python train.py --n_layer=10 --activation="tanh_gelu" --moe_layers=[0, 1, 2, 3, 4, 5, 6, 7, 8, 9] --normalize_top_k=true --n_groups=8 --groups_per_token=2 --optimizer="soap_variant" --lr=0.004 --beta2=0.95 --grad_clip=0.5 --train_tokens=581600000 --dataset="wikipedia_en"
Below are experts of layer 3 (counted from 0) of a mixture-of-experts language model. Rows are named router (the router's row for the expert), down (a neuron's output weights, with its number) and show model dimensions 0-255. Each number is 50 + 15 x the weight over its row's rms, rounded and kept within 0 to 99.
After each expert's rows: a language model's description of what the expert responds to. This comes from a sample of Wikipedia text that the model never trained on.

# expert 50
router:58 60 63 44 32 50 48 41 29 79 54 44 27 33 56 40 39 41 62 88 43 50 49 56 54 53 38 71 41 57 60 77 34 52 47 45 61 62 54 52 41 43 51 29 55 51 47 42 46 42 66 42 49 50 43 35 55 58 54 26 41 68 40 37 71 50 71 47 65 47 32 71 32 06 39 28 64 10 55 25 40 55 71 28 34 63 57 80 53 52 62 59 31 60 55 56 48 73 57 57 49 28 46 42 48 49 64 49 83 55 44 63 28 21 50 40 46 60 50 59 42 55 51 29 38 70 20 39 65 26 51 19 60 62 43 30 73 49 48 49 45 57 27 30 39 45 34 60 67 47 52 56 58 42 80 67 59 60 69 54 53 14 68 54 33 54 38 75 37 43 25 43 54 39 80 20 47 37 56 47 57 36 62 50 42 51 55 70 41 59 84 70 50 59 41 15 51 45 47 28 64 49 77 52 67 36 44 44 52 73 46 08 42 53 42 49 69 36 45 58 67 40 35 66 38 47 50 43 40 29 28 45 67 76 82 74 51 53 48 51 65 43 73 60 53 94 47 51 19 54 65 65 30 57 61 48
down0:58 52 25 48 49 09 38 30 41 59 34 57 61 70 38 39 73 45 60 58 42 41 33 48 72 40 55 44 39 35 63 35 45 84 41 59 36 58 33 38 76 56 61 45 66 47 49 69 43 32 38 57 69 60 52 25 80 66 68 35 28 56 03 49 57 34 31 67 51 41 31 51 54 34 53 47 51 32 55 63 57 39 33 52 31 44 49 46 22 27 41 56 48 52 33 60 46 40 40 44 48 44 39 62 57 76 71 59 74 50 37 50 35 45 32 66 53 39 51 27 52 53 51 37 26 69 58 59 57 61 52 41 47 51 55 44 73 52 44 42 17 51 63 01 53 40 51 66 21 63 41 53 44 76 62 43 37 42 35 41 69 81 66 45 48 29 54 42 42 66 65 89 31 39 69 53 71 17 75 64 46 60 49 46 48 54 49 37 49 53 27 47 56 50 59 67 54 56 58 91 54 71 42 49 46 55 43 49 72 43 26 46 51 33 62 40 36 47 22 28 49 46 48 78 69 61 41 73 41 25 72 51 28 37 44 69 36 40 26 44 76 59 42 27 28 64 62 59 51 58 55 49 45 33 82 68
Hyphens and pipe characters starting a new line in infobox lists and tables (- State:, | 2020–21), plus name pieces like ell, bert.

# expert 26
router:23 68 44 59 48 37 56 50 34 51 52 17 30 54 61 58 57 24 64 60 63 58 75 36 35 45 39 52 37 72 51 65 64 45 50 33 72 78 62 13 60 56 44 43 25 50 56 59 38 33 54 46 52 56 36 20 93 55 49 38 70 54 57 65 49 39 46 87 42 28 46 48 58 55 51 41 35 37 58 57 27 71 49 62 88 45 28 55 78 60 11 67 64 61 62 77 38 38 75 45 47 44 38 43 33 65 40 39 63 43 56 40 24 32 32 61 26 76 39 51 64 49 14 65 38 56 75 51 50 36 67 41 54 52 35 19 46 41 47 61 54 38 46 34 45 50 51 34 62 46 40 35 56 52 62 52 49 48 60 35 74 19 58 70 72 62 53 56 28 53 13 63 33 22 67 44 48 88 83 43 51 46 49 38 83 28 42 49 51 43 75 57 44 44 39 64 70 58 64 47 53 26 43 39 57 48 55 44 33 52 65 34 41 27 40 62 46 21 39 52 38 64 46 47 60 61 43 54 37 73 42 38 40 55 53 46 62 48 50 54 73 59 63 42 52 62 58 59 65 58 75 39 61 14 54 44
down0:69 43 37 20 42 93 43 32 61 31 31 43 34 54 62 47 32 56 37 36 46 58 33 51 34 59 67 32 43 53 30 59 50 42 50 53 66 43 43 59 20 28 57 53 28 55 41 72 35 73 45 89 45 32 37 68 31 55 44 69 66 73 59 47 42 37 60 39 28 55 58 56 48 59 57 31 57 89 60 66 73 56 59 63 57 59 63 30 52 52 47 58 52 79 38 64 50 46 56 39 39 67 52 53 24 58 51 61 33 35 27 69 57 36 50 57 65 50 58 39 58 28 70 35 63 58 34 58 13 41 71 34 30 22 48 30 55 33 42 58 52 47 63 65 55 49 50 39 92 48 52 31 56 45 16 57 37 79 58 57 50 29 50 53 56 45 68 75 34 64 44 28 41 66 42 46 20 36 36 63 61 41 65 33 33 66 35 53 55 44 57 30 71 45 62 47 52 63 51 55 53 45 53 45 64 47 11 22 25 49 33 24 59 36 20 86 55 44 36 34 46 41 52 36 36 82 57 28 47 61 60 79 49 48 67 60 56 72 41 42 37 55 46 50 66 58 56 56 71 48 60 50 19 37 20 46
Noun-forming endings that close a word, such as -ation, -ity, -ence, -ment, -ship, -ies, usually before of, comma or period.

# expert 47
router:62 46 59 44 51 75 72 70 35 69 68 18 77 38 44 68 51 38 39 46 63 53 50 38 51 27 54 31 39 60 50 49 52 66 27 55 39 73 75 17 49 43 52 60 55 50 61 50 41 35 68 29 28 51 44 53 44 74 46 56 34 44 34 36 36 24 50 61 22 53 35 36 68 39 32 41 21 45 60 26 36 70 64 39 58 34 45 30 48 31 18 38 47 75 64 60 40 38 51 56 73 37 54 46 39 45 46 50 63 47 49 27 52 39 75 49 60 66 52 71 59 53 43 30 46 52 56 29 40 59 41 09 56 54 55 50 60 45 40 61 46 64 24 37 45 52 50 21 38 79 57 71 63 27 61 33 53 52 49 49 50 60 59 99 66 68 51 86 65 47 44 39 45 40 32 55 76 62 40 55 46 55 78 58 46 62 61 31 53 66 59 54 50 79 35 64 71 41 58 46 51 55 77 45 46 39 61 64 49 53 79 28 35 31 71 54 70 41 71 44 40 42 15 61 55 40 53 36 39 81 35 61 78 41 66 53 93 66 56 40 53 49 47 51 65 46 56 75 45 35 44 23 28 54 40 58
down0:40 37 41 36 50 36 12 32 30 19 64 43 61 63 68 52 64 50 35 42 50 44 43 42 36 44 41 50 60 49 49 68 55 53 75 48 69 82 35 73 74 38 60 56 70 57 48 47 38 52 77 82 48 37 32 60 33 69 38 50 48 15 39 61 72 15 30 36 56 49 46 42 48 27 65 56 56 58 54 72 46 32 57 31 45 65 99 58 48 51 64 47 58 45 46 33 31 40 61 60 42 67 64 44 84 40 68 58 69 31 42 56 51 53 55 56 43 64 46 39 45 52 72 76 57 51 13 40 55 33 72 52 39 33 55 42 50 19 64 37 42 51 64 46 50 46 45 35 38 48 34 39 57 41 37 59 66 45 44 51 67 56 59 69 61 68 66 49 44 11 47 47 34 45 68 69 48 55 76 64 40 72 45 36 62 39 66 62 46 58 46 80 38 55 37 10 47 45 53 46 43 41 47 67 71 69 43 28 58 62 60 63 48 58 59 59 35 24 43 78 50 82 47 47 52 40 47 43 90 55 46 56 33 54 60 37 49 18 32 63 50 57 21 66 48 49 58 95 31 39 44 30 49 51 30 51
Single capital letters starting a line, name, heading or abbreviation, such as B in Bank, H in Harry, G. in authorities, ENG.

# expert 10
router:68 93 43 31 41 41 59 17 48 62 66 46 64 62 30 55 55 37 68 55 60 54 53 11 54 63 42 31 62 51 69 58 55 63 91 50 49 62 48 56 51 24 52 62 27 43 35 54 53 32 45 48 48 63 48 46 53 47 56 44 75 53 44 51 51 35 40 73 11 47 46 13 66 42 51 46 24 32 79 30 54 53 74 65 61 59 49 42 58 21 44 56 70 62 33 82 77 61 37 50 33 23 69 55 13 40 62 41 49 45 56 55 47 55 45 44 23 51 59 68 25 54 37 68 64 49 33 43 69 48 61 80 54 55 70 39 27 43 52 46 47 52 40 36 49 54 32 46 38 65 47 67 47 38 63 62 48 54 68 36 39 30 70 51 70 61 47 78 58 34 37 54 56 56 48 67 56 66 45 55 33 52 45 47 53 59 30 84 55 59 67 69 57 31 20 55 41 45 22 42 33 48 72 46 59 58 54 20 15 65 68 43 77 43 54 55 52 31 73 26 52 39 53 65 27 66 26 34 52 53 36 40 57 92 53 58 57 47 52 37 52 59 78 71 58 57 44 68 66 57 49 54 46 38 26 34
down0:54 20 42 37 59 44 74 56 39 37 83 26 47 66 48 43 45 33 46 59 34 57 20 45 43 47 54 20 64 55 59 65 75 53 62 29 41 59 64 50 41 80 49 59 52 40 66 51 65 45 80 34 75 55 53 50 24 44 37 36 56 45 59 28 63 30 63 42 51 66 59 83 43 40 28 30 33 35 58 48 19 35 56 50 49 40 33 44 69 63 49 62 52 59 62 57 60 50 51 67 49 23 34 64 46 43 35 66 63 43 33 54 41 47 54 89 46 44 49 36 37 81 60 57 38 43 39 57 44 41 33 64 30 73 55 37 52 30 70 63 37 48 71 49 38 39 87 60 69 47 39 40 46 65 35 68 67 70 36 24 31 53 33 46 73 63 60 51 31 38 44 38 33 59 53 39 42 30 61 48 58 67 54 52 51 56 68 51 70 60 77 33 54 14 54 71 58 61 84 46 53 05 68 47 49 72 49 42 55 48 61 49 42 47 21 50 19 30 28 61 49 48 42 54 41 86 22 28 64 28 52 44 58 16 31 62 76 51 68 38 34 64 46 36 48 46 46 50 60 60 71 45 38 55 52 65
Short pieces inside rare or foreign words and names, often after f or F, such as disam-bi-guation, Fá-bi-o, fus-co-vittata, out-do-or.

# expert 25
router:59 69 73 51 37 32 58 45 66 37 48 45 60 75 36 55 57 60 79 46 87 51 61 47 44 72 43 51 35 55 59 30 55 52 58 38 50 56 58 29 38 37 47 21 29 60 39 50 35 62 72 44 54 39 44 61 51 54 26 25 62 70 66 42 41 27 29 68 46 21 30 27 54 51 51 47 44 57 61 50 48 48 90 75 42 65 60 59 60 55 31 51 79 62 52 84 36 49 43 61 74 53 93 35 23 43 41 58 55 26 10 12 37 42 66 31 63 25 59 62 51 51 62 25 41 75 53 51 65 73 39 70 80 49 52 46 46 61 47 46 23 64 32 09 31 51 36 49 44 45 46 51 43 49 55 67 64 31 68 45 74 50 44 39 62 71 35 74 39 33 67 60 53 43 42 53 53 63 39 63 34 33 62 53 46 46 43 49 26 44 64 50 84 49 32 35 64 70 27 40 68 51 51 68 53 39 29 43 45 47 31 35 60 47 73 65 60 40 50 36 66 72 55 81 49 52 46 33 74 66 33 53 52 47 56 65 79 48 24 50 50 48 38 60 66 41 61 64 36 44 68 53 37 42 35 59
down0:50 70 50 37 53 38 48 58 64 40 58 42 45 55 48 57 72 41 66 23 59 68 68 36 35 80 45 43 43 53 35 45 27 59 07 53 35 70 49 58 48 73 70 59 64 46 60 57 57 59 69 53 37 49 55 36 85 43 56 61 33 39 28 51 80 84 55 67 19 28 51 75 34 47 68 45 56 47 50 54 44 40 45 55 68 52 56 36 54 39 47 78 20 27 46 45 73 50 47 65 63 65 48 78 60 65 74 52 31 47 69 63 52 61 23 55 26 42 31 58 74 48 46 79 37 60 49 54 55 71 22 35 61 41 49 56 48 53 36 80 61 48 56 50 42 46 58 59 69 33 39 39 19 26 52 60 25 77 56 62 66 47 62 24 67 52 21 56 42 64 41 61 50 61 53 44 77 38 20 44 61 51 64 34 30 52 51 45 45 61 34 39 43 68 20 34 55 45 40 36 52 43 70 70 31 31 87 50 46 48 69 45 35 57 57 45 80 56 50 34 70 50 60 50 54 59 62 48 19 64 75 61 56 51 37 54 50 65 53 52 60 56 59 49 59 37 22 34 51 04 58 13 59 61 61 48
Vertical bars dividing cells in wiki tables, especially between a country code or year and the next entry, plus semicolons and slashes.

# expert 32
router:47 42 41 46 26 53 76 75 46 52 48 39 39 58 42 62 50 45 58 62 61 31 80 49 30 50 52 49 48 62 65 54 69 53 47 48 71 61 56 71 39 78 71 15 52 35 37 27 28 52 76 72 54 41 46 46 36 71 42 31 72 39 41 30 35 43 47 68 51 36 40 50 39 59 38 70 16 63 50 39 37 67 60 46 47 63 26 60 44 49 45 60 57 60 09 36 35 58 61 48 48 46 63 46 70 46 38 30 46 45 49 47 48 57 34 45 50 64 79 41 68 20 32 37 34 74 73 25 40 56 49 40 58 37 61 47 63 35 60 32 26 52 30 44 70 63 82 60 74 48 65 82 55 38 68 60 48 41 59 00 87 43 57 75 75 76 48 69 39 30 51 35 42 33 43 35 30 36 53 45 43 66 37 58 75 55 48 36 64 51 50 63 65 67 45 42 41 55 59 48 42 73 56 06 80 43 47 42 58 50 78 35 43 68 45 34 55 52 51 56 45 65 49 58 23 49 44 47 72 47 36 37 61 50 66 81 56 55 52 46 49 26 45 57 50 46 51 72 39 42 71 31 40 37 11 47
down0:03 35 39 65 53 37 52 34 81 58 51 49 64 40 24 78 33 36 60 87 50 46 60 34 48 65 07 40 69 25 60 38 44 45 62 69 51 57 49 65 40 21 53 37 53 73 46 46 48 52 41 50 54 60 43 35 48 54 53 64 43 31 48 36 59 52 64 28 44 53 80 49 31 31 59 71 20 55 54 30 69 45 45 38 48 14 74 37 59 35 43 80 28 56 26 44 76 72 24 44 30 35 50 47 49 70 58 49 69 33 42 53 28 54 62 58 58 55 66 41 79 51 47 18 46 51 79 52 55 62 39 44 50 62 68 42 57 56 47 59 35 65 42 41 59 80 56 37 39 59 42 48 37 51 69 61 28 41 26 45 29 46 33 66 72 25 22 34 42 42 77 61 40 68 57 37 38 65 26 59 67 59 33 49 85 29 35 46 52 72 46 29 22 41 41 65 52 51 60 76 47 60 41 53 56 65 49 49 43 60 50 26 67 33 52 33 33 45 54 52 48 55 44 26 70 51 54 57 36 58 66 46 60 51 53 66 49 40 63 52 59 47 79 63 55 74 55 43 69 31 28 34 63 23 62 51
Word-ending pieces like ion, tion, ctor, view, plus common nouns such as time, season, level, event, e.g. Congress-ion-al, inter-view.

# expert 54
router:60 66 51 15 46 38 66 50 58 55 54 47 48 65 20 58 39 41 41 66 68 50 37 55 35 48 45 59 45 70 50 61 53 93 58 38 32 35 65 55 34 48 54 42 47 31 47 52 35 46 73 41 46 54 65 47 29 58 40 31 49 64 40 63 46 57 80 62 40 36 30 37 70 45 46 54 63 39 41 47 46 30 48 41 23 73 27 56 41 51 53 70 57 52 70 49 60 65 44 59 59 31 83 41 68 43 34 51 35 59 47 47 34 78 38 31 56 47 54 59 34 39 41 30 37 71 42 25 43 54 51 55 65 20 43 45 37 29 75 53 44 52 45 35 70 42 36 43 65 56 66 52 38 34 44 63 44 28 62 26 70 32 42 52 30 38 34 57 20 48 34 55 26 33 59 36 57 90 60 17 89 35 69 53 60 59 47 33 37 28 58 60 56 57 56 64 56 30 15 58 49 47 62 41 58 50 45 51 32 29 51 63 70 47 45 48 61 66 48 44 92 70 84 66 48 88 41 36 43 69 30 44 54 54 53 43 91 45 42 38 50 58 28 52 51 63 55 65 66 63 57 55 48 30 10 86
down0:84 72 64 43 51 54 72 33 74 35 53 57 33 65 26 56 59 33 50 58 59 54 41 65 46 25 48 75 49 44 39 53 48 45 45 32 67 43 27 87 50 26 51 55 48 61 51 42 36 63 30 35 30 58 29 47 66 41 68 31 29 63 60 51 59 28 55 74 59 46 33 65 28 49 47 37 70 47 37 41 46 61 38 67 47 31 47 52 57 41 25 55 69 35 58 21 67 49 58 07 49 59 33 52 72 46 39 63 57 27 36 35 64 31 58 17 61 59 20 62 82 54 44 61 47 56 61 74 50 75 50 36 57 45 44 49 64 47 60 33 44 64 25 35 62 64 70 45 70 37 60 47 57 30 61 48 55 69 44 51 56 51 41 72 75 44 31 14 49 33 49 38 39 57 49 43 56 50 36 62 52 70 62 54 70 05 75 22 49 58 47 83 54 34 61 56 27 71 48 30 33 43 50 36 28 67 68 51 40 59 46 52 50 50 67 49 42 33 50 71 46 54 54 38 64 74 20 73 40 47 65 60 40 41 49 43 33 62 53 22 64 53 47 38 77 71 54 43 70 39 68 76 37 18 53 46
Pipes and hyphens starting a new table row or list line, plus the letter g in words like reli-g-ious and "called".

# expert 52
router:99 40 39 49 30 40 48 44 57 51 49 62 71 51 89 67 45 64 40 57 27 53 38 55 31 44 51 43 36 49 43 66 62 48 32 45 72 72 52 37 64 56 72 46 51 36 47 62 08 38 65 53 31 73 56 37 41 41 46 48 64 28 41 57 35 38 32 52 52 39 53 73 46 38 34 50 56 50 57 51 42 41 50 34 71 40 29 58 61 20 53 62 33 63 68 44 20 41 54 47 55 47 46 48 50 68 69 60 79 77 31 50 40 69 75 54 43 46 86 50 50 65 60 30 61 67 52 39 78 37 56 43 42 53 39 22 62 42 15 42 33 44 45 54 57 59 51 44 44 67 75 56 49 24 59 24 70 48 59 57 61 42 69 39 81 55 23 59 51 48 64 52 59 71 57 74 57 70 44 58 42 44 42 41 71 51 46 36 42 35 49 58 75 27 51 30 43 32 42 40 51 40 33 44 58 26 24 59 55 54 57 62 46 74 61 90 51 29 62 30 68 61 63 47 42 46 18 69 38 68 35 12 67 56 67 19 33 41 43 33 75 53 54 69 54 49 66 71 54 48 88 42 34 50 51 61
down4:65 62 53 76 27 38 35 65 23 47 73 60 56 66 39 50 40 27 41 47 66 47 49 91 45 35 22 07 38 39 62 61 38 72 16 49 39 53 68 58 24 56 63 32 52 44 56 71 59 30 76 38 55 50 37 35 23 45 41 43 43 49 43 61 51 36 44 71 76 55 37 08 67 70 61 59 30 32 32 70 47 28 51 36 75 48 60 67 37 56 56 32 59 63 26 46 54 55 76 53 51 40 61 61 22 78 26 72 53 65 55 35 71 63 25 59 50 53 49 32 36 49 61 76 51 76 55 40 57 73 61 57 67 46 57 57 43 77 38 43 45 54 36 47 33 36 57 40 56 41 38 46 58 55 53 33 29 58 56 37 37 45 62 47 43 50 59 69 43 29 29 63 61 47 38 25 37 47 41 42 67 49 36 84 45 60 61 53 64 59 45 14 68 52 63 62 53 47 54 48 49 06 48 49 35 33 61 58 63 40 51 71 45 27 76 59 55 36 29 48 51 63 65 25 58 59 19 62 45 43 35 48 46 44 37 36 66 34 41 43 39 47 42 41 64 39 35 27 52 33 34 29 38 78 64 34
Pipe characters dividing cells in wiki tables of sports statistics and election results, plus semicolons between numbers in lists.

# expert 57
router:47 65 63 58 37 31 46 54 45 48 55 46 51 47 34 60 83 39 45 39 79 53 64 30 47 83 43 43 61 44 60 41 77 40 37 48 68 66 63 41 45 46 50 40 23 47 74 36 42 37 52 57 37 42 38 32 42 84 44 48 49 72 44 41 42 42 58 71 60 55 58 39 69 43 47 41 40 46 55 36 64 46 90 40 51 61 34 37 38 39 33 52 30 40 45 51 44 26 80 70 79 56 56 69 68 79 40 47 42 54 41 36 37 42 45 54 66 61 52 50 40 61 47 26 45 43 55 42 65 88 53 54 59 36 38 22 51 47 54 30 47 60 43 47 61 72 26 52 62 34 65 59 53 31 81 56 70 56 55 63 40 30 48 84 48 68 66 56 50 58 38 69 40 32 32 48 35 57 39 56 53 44 46 40 65 41 50 47 46 39 66 64 53 54 43 79 55 59 33 54 53 38 69 18 82 36 37 06 55 42 49 50 55 07 46 26 36 40 71 47 54 37 86 46 46 69 40 36 22 45 30 20 99 58 72 59 76 40 22 58 56 61 53 62 49 46 45 61 57 74 58 27 57 76 63 46
down0:63 36 10 32 71 18 44 59 50 39 75 51 32 57 37 45 59 49 78 33 56 58 52 53 47 79 85 60 31 44 47 40 52 32 56 32 65 48 57 32 67 50 76 04 44 67 80 45 45 32 41 58 37 38 37 41 50 81 47 54 34 47 42 55 76 52 44 55 56 30 47 61 74 34 71 34 43 54 37 47 72 35 59 56 66 43 47 76 49 44 19 58 50 53 57 71 16 62 61 42 61 67 71 59 45 47 46 58 54 45 38 45 41 65 65 65 66 47 29 46 83 50 38 46 61 28 22 72 32 35 24 55 58 69 48 50 47 43 39 60 38 75 36 40 18 46 55 68 29 54 63 47 48 49 42 41 41 51 81 54 25 43 53 47 51 38 36 77 89 32 53 52 64 33 62 74 25 37 52 61 29 49 48 62 46 58 60 58 33 63 34 64 50 21 52 76 37 56 50 53 36 65 81 34 46 57 58 45 63 54 65 62 56 31 46 43 49 50 79 67 29 46 71 40 74 29 34 66 51 67 31 54 45 27 69 58 33 32 56 46 40 53 58 39 33 54 54 79 64 56 40 74 58 57 41 45
Single capitals in acronyms and codes such as SPLM, TLC, NCES ID, plus inner stems like Pales-tin-ian, ca-val-ry, par-amagnetic.

# expert 20
router:65 66 41 53 50 58 34 25 45 45 53 44 55 62 65 47 52 52 74 60 53 79 65 48 67 66 34 29 57 62 61 49 19 57 39 58 76 52 52 61 45 26 68 25 74 31 50 65 31 77 41 56 63 48 80 53 48 53 48 26 59 70 54 40 36 28 26 52 29 25 58 68 71 46 53 47 49 57 32 42 23 68 51 40 69 38 57 53 62 48 44 43 41 80 53 39 49 18 44 54 39 27 48 83 51 43 27 54 63 56 49 21 44 38 47 32 17 39 45 79 64 51 11 40 70 58 33 33 69 50 53 59 45 19 51 61 67 34 53 54 53 49 56 70 38 71 59 42 66 58 64 99 56 44 57 49 44 41 68 24 56 48 72 75 28 55 39 54 14 55 41 58 30 40 24 32 48 32 33 40 28 42 33 46 32 49 42 44 43 52 55 51 50 53 41 47 53 22 58 49 64 32 67 60 50 16 44 54 40 61 64 32 56 65 55 91 44 43 55 42 49 50 63 39 41 71 53 49 71 64 41 39 46 34 56 61 45 47 17 56 57 38 46 38 58 71 49 45 37 51 45 37 46 20 67 67
down0:26 40 69 54 50 48 30 53 44 59 41 72 51 80 67 44 69 52 48 24 40 51 38 40 39 66 67 43 81 44 61 42 51 40 59 87 20 24 69 53 48 41 30 88 64 54 54 31 55 66 62 37 47 75 32 53 45 38 13 16 54 28 61 58 40 26 46 48 33 50 60 54 44 44 46 25 35 73 55 59 51 51 41 82 50 38 15 44 55 46 81 39 50 51 53 48 53 75 35 33 68 64 59 50 58 44 66 24 45 31 50 54 64 72 57 48 39 35 32 63 60 33 57 23 32 37 61 62 38 45 63 47 48 49 52 49 78 85 77 31 24 73 57 40 52 41 59 47 49 26 65 50 52 51 44 45 37 39 38 59 69 57 54 70 63 54 40 67 62 32 66 56 56 22 77 74 42 40 49 52 52 63 42 24 41 33 56 46 60 46 67 52 60 52 51 41 84 69 63 45 60 38 62 51 44 39 54 30 32 27 53 51 71 57 44 42 51 62 49 72 62 74 77 28 80 63 68 35 55 37 54 53 40 72 39 64 48 64 43 67 32 86 46 54 51 47 68 43 47 55 37 32 33 63 40 17
Hyphens joining compounds (two-week, pom-poms), en dashes in ranges, LaTeX backslashes, and capitalized surname starts like La, Du, Ca.

# expert 49
router:64 57 34 21 55 34 42 31 67 67 74 55 42 36 46 60 54 56 43 54 48 75 58 41 47 58 37 56 31 64 60 54 40 59 28 48 64 74 46 20 52 45 48 48 48 52 74 43 50 55 57 50 62 48 61 02 58 47 50 48 58 64 43 29 54 54 41 54 36 11 64 38 47 44 53 68 44 45 74 19 29 28 30 81 45 23 59 51 61 50 54 73 32 69 66 32 62 50 62 53 57 64 50 54 41 72 21 45 40 59 56 30 25 57 77 54 49 40 40 38 30 48 37 54 39 70 55 26 44 43 32 55 52 59 24 40 62 44 48 60 59 66 25 31 62 63 45 23 60 86 59 60 42 41 31 35 61 34 73 35 45 27 64 48 39 58 37 66 47 47 41 51 40 55 67 17 45 53 59 40 55 56 68 48 18 40 56 30 52 39 83 58 23 43 67 42 47 60 67 39 72 43 63 40 59 52 47 74 51 29 46 72 25 90 62 31 69 48 65 34 99 39 47 84 44 50 35 59 73 44 40 46 66 47 66 62 62 42 54 53 53 65 71 31 25 60 62 59 52 50 65 32 61 53 60 26
down0:42 53 70 32 47 59 48 53 22 44 03 62 40 16 40 44 48 66 50 50 64 44 41 21 49 69 60 22 19 38 42 19 62 34 83 61 32 44 43 37 46 34 25 51 47 56 39 27 65 41 75 56 31 49 31 49 44 61 52 44 44 59 52 58 50 29 72 40 48 37 56 51 82 56 55 47 22 52 40 52 48 41 42 57 43 50 59 51 36 65 51 67 42 76 51 55 54 42 59 36 74 18 77 41 75 37 75 17 82 31 41 54 51 52 80 72 47 55 53 58 40 51 54 54 50 60 40 41 53 25 57 62 77 54 42 56 73 64 31 26 59 55 73 47 46 27 52 45 65 39 62 30 62 43 58 50 34 47 61 66 61 62 29 47 67 80 47 54 66 49 55 54 53 40 39 38 48 52 51 63 44 62 39 32 48 65 58 44 90 42 48 48 65 57 63 23 30 33 42 58 53 73 49 55 62 31 56 27 42 40 40 63 59 42 17 49 17 32 34 61 45 32 63 54 43 48 37 55 59 33 37 71 47 44 41 69 35 58 59 73 28 49 10 77 56 16 50 41 45 76 34 58 57 67 61 54
Consonant pieces k, n, an, sh inside or ending words and names, as in leaked, Southern, Flynn, clan, pregnant.

# expert 23
router:70 55 45 40 57 33 50 45 64 50 59 56 28 50 72 49 65 62 78 76 86 74 49 40 41 72 48 40 32 71 67 37 48 65 73 48 45 47 52 73 40 64 71 31 47 46 55 35 50 36 46 39 61 62 65 38 65 61 50 48 40 99 49 45 38 49 43 49 45 68 41 49 64 65 54 59 22 54 51 30 50 73 65 54 57 42 50 50 28 45 49 72 58 71 37 30 39 36 51 87 51 33 81 83 20 62 60 36 59 57 61 31 46 44 50 14 54 34 43 43 46 71 33 44 43 67 27 45 66 51 45 64 42 52 65 42 83 43 46 32 39 48 36 13 90 54 52 47 41 63 52 71 57 36 55 74 65 38 50 60 75 38 70 63 69 55 53 57 39 45 40 63 45 51 72 64 32 57 52 45 31 27 57 50 47 32 63 37 45 52 44 55 61 60 59 63 55 62 31 23 76 51 47 62 32 33 35 52 29 41 66 47 34 49 79 63 81 38 52 53 63 56 17 69 35 44 29 83 32 63 42 30 33 51 60 48 54 60 55 60 47 54 66 45 58 54 57 32 68 60 76 17 31 62 36 63
down0:55 65 62 32 55 49 58 55 64 08 44 47 67 30 54 69 45 79 64 20 68 55 51 54 49 58 45 58 38 62 55 55 57 61 60 63 51 30 72 27 53 76 48 46 59 31 45 49 49 70 71 49 63 46 42 04 76 48 35 52 25 46 40 48 41 26 30 52 60 26 77 52 52 49 40 69 97 52 66 51 66 71 60 52 61 64 58 28 60 30 35 47 52 30 67 45 77 50 71 24 52 54 53 46 46 61 73 40 42 48 58 70 37 69 54 43 15 40 36 50 59 45 75 50 44 29 56 52 76 60 41 64 44 25 48 12 23 34 39 53 49 35 41 51 53 38 53 71 23 33 24 64 41 47 41 56 54 59 53 71 61 70 61 59 56 42 58 66 53 74 70 60 31 36 50 35 66 43 52 24 49 70 73 52 44 53 60 31 53 35 66 55 54 46 70 51 28 51 41 23 47 28 41 58 73 43 72 36 35 59 31 37 49 53 47 88 41 44 62 38 53 50 46 59 21 62 42 80 64 74 47 43 34 59 48 59 45 25 65 63 32 52 29 52 66 46 70 56 41 47 66 67 52 54 56 83
Short syllables inside words and names, especially ri, vi, re, n, as in device, lavish, Friedrich, Greg, protein.

# expert 35
router:55 35 65 34 56 54 72 75 64 69 39 33 66 70 44 52 95 61 57 45 50 50 65 59 49 70 54 31 19 45 58 70 50 46 48 39 54 59 41 43 28 59 67 38 36 62 24 29 39 58 62 42 51 36 53 48 60 62 29 42 22 56 83 66 44 35 71 39 37 38 42 61 52 36 28 37 34 45 68 40 28 77 55 62 50 84 61 65 81 51 37 67 41 56 53 58 61 08 53 50 50 40 62 35 46 58 48 59 52 47 55 62 36 50 55 57 05 55 66 52 67 34 44 60 65 53 43 36 68 56 30 24 43 59 48 29 81 46 47 69 44 49 23 48 30 47 60 52 57 49 72 35 31 53 40 38 75 57 55 49 83 38 80 71 70 47 40 69 49 30 37 56 18 64 49 17 35 51 55 38 34 47 41 50 35 46 40 53 39 32 29 48 44 51 51 49 45 43 82 35 47 44 56 41 71 35 36 16 17 74 71 39 22 51 49 40 46 49 81 52 64 60 55 78 54 39 44 33 58 85 43 55 60 41 61 60 59 29 49 68 71 44 39 58 57 78 50 58 38 44 63 52 35 53 52 38
down0:47 35 65 44 23 18 52 56 53 35 54 59 32 32 47 26 33 38 67 57 59 74 41 56 43 77 50 40 21 68 67 63 52 53 53 35 39 56 51 40 58 42 83 46 53 50 74 65 45 58 58 55 63 55 57 54 50 41 58 77 71 60 58 51 24 50 39 46 65 55 90 55 39 35 46 76 45 21 63 82 63 39 62 59 44 29 52 61 25 30 30 33 38 53 62 41 27 65 52 55 52 39 40 50 36 61 37 59 61 59 60 41 51 35 48 23 45 41 26 46 44 57 46 65 48 57 71 28 37 63 54 56 70 72 23 88 54 44 47 64 62 56 42 59 58 67 61 53 51 30 81 24 64 44 26 73 12 33 34 66 54 80 20 61 46 29 49 59 41 71 42 56 37 40 54 46 68 61 46 40 74 61 49 04 34 40 55 50 29 60 41 44 34 30 61 30 38 25 45 33 49 51 46 33 58 37 48 46 54 56 44 53 65 76 39 68 52 27 43 57 24 47 47 70 58 74 50 54 42 34 72 14 55 59 47 63 69 49 61 38 50 50 28 80 48 27 74 49 63 67 61 47 53 53 54 74
The plural or possessive s and similar noun endings after a stem, such as Stars, waters, vocalists, ers, ities, ations, ness.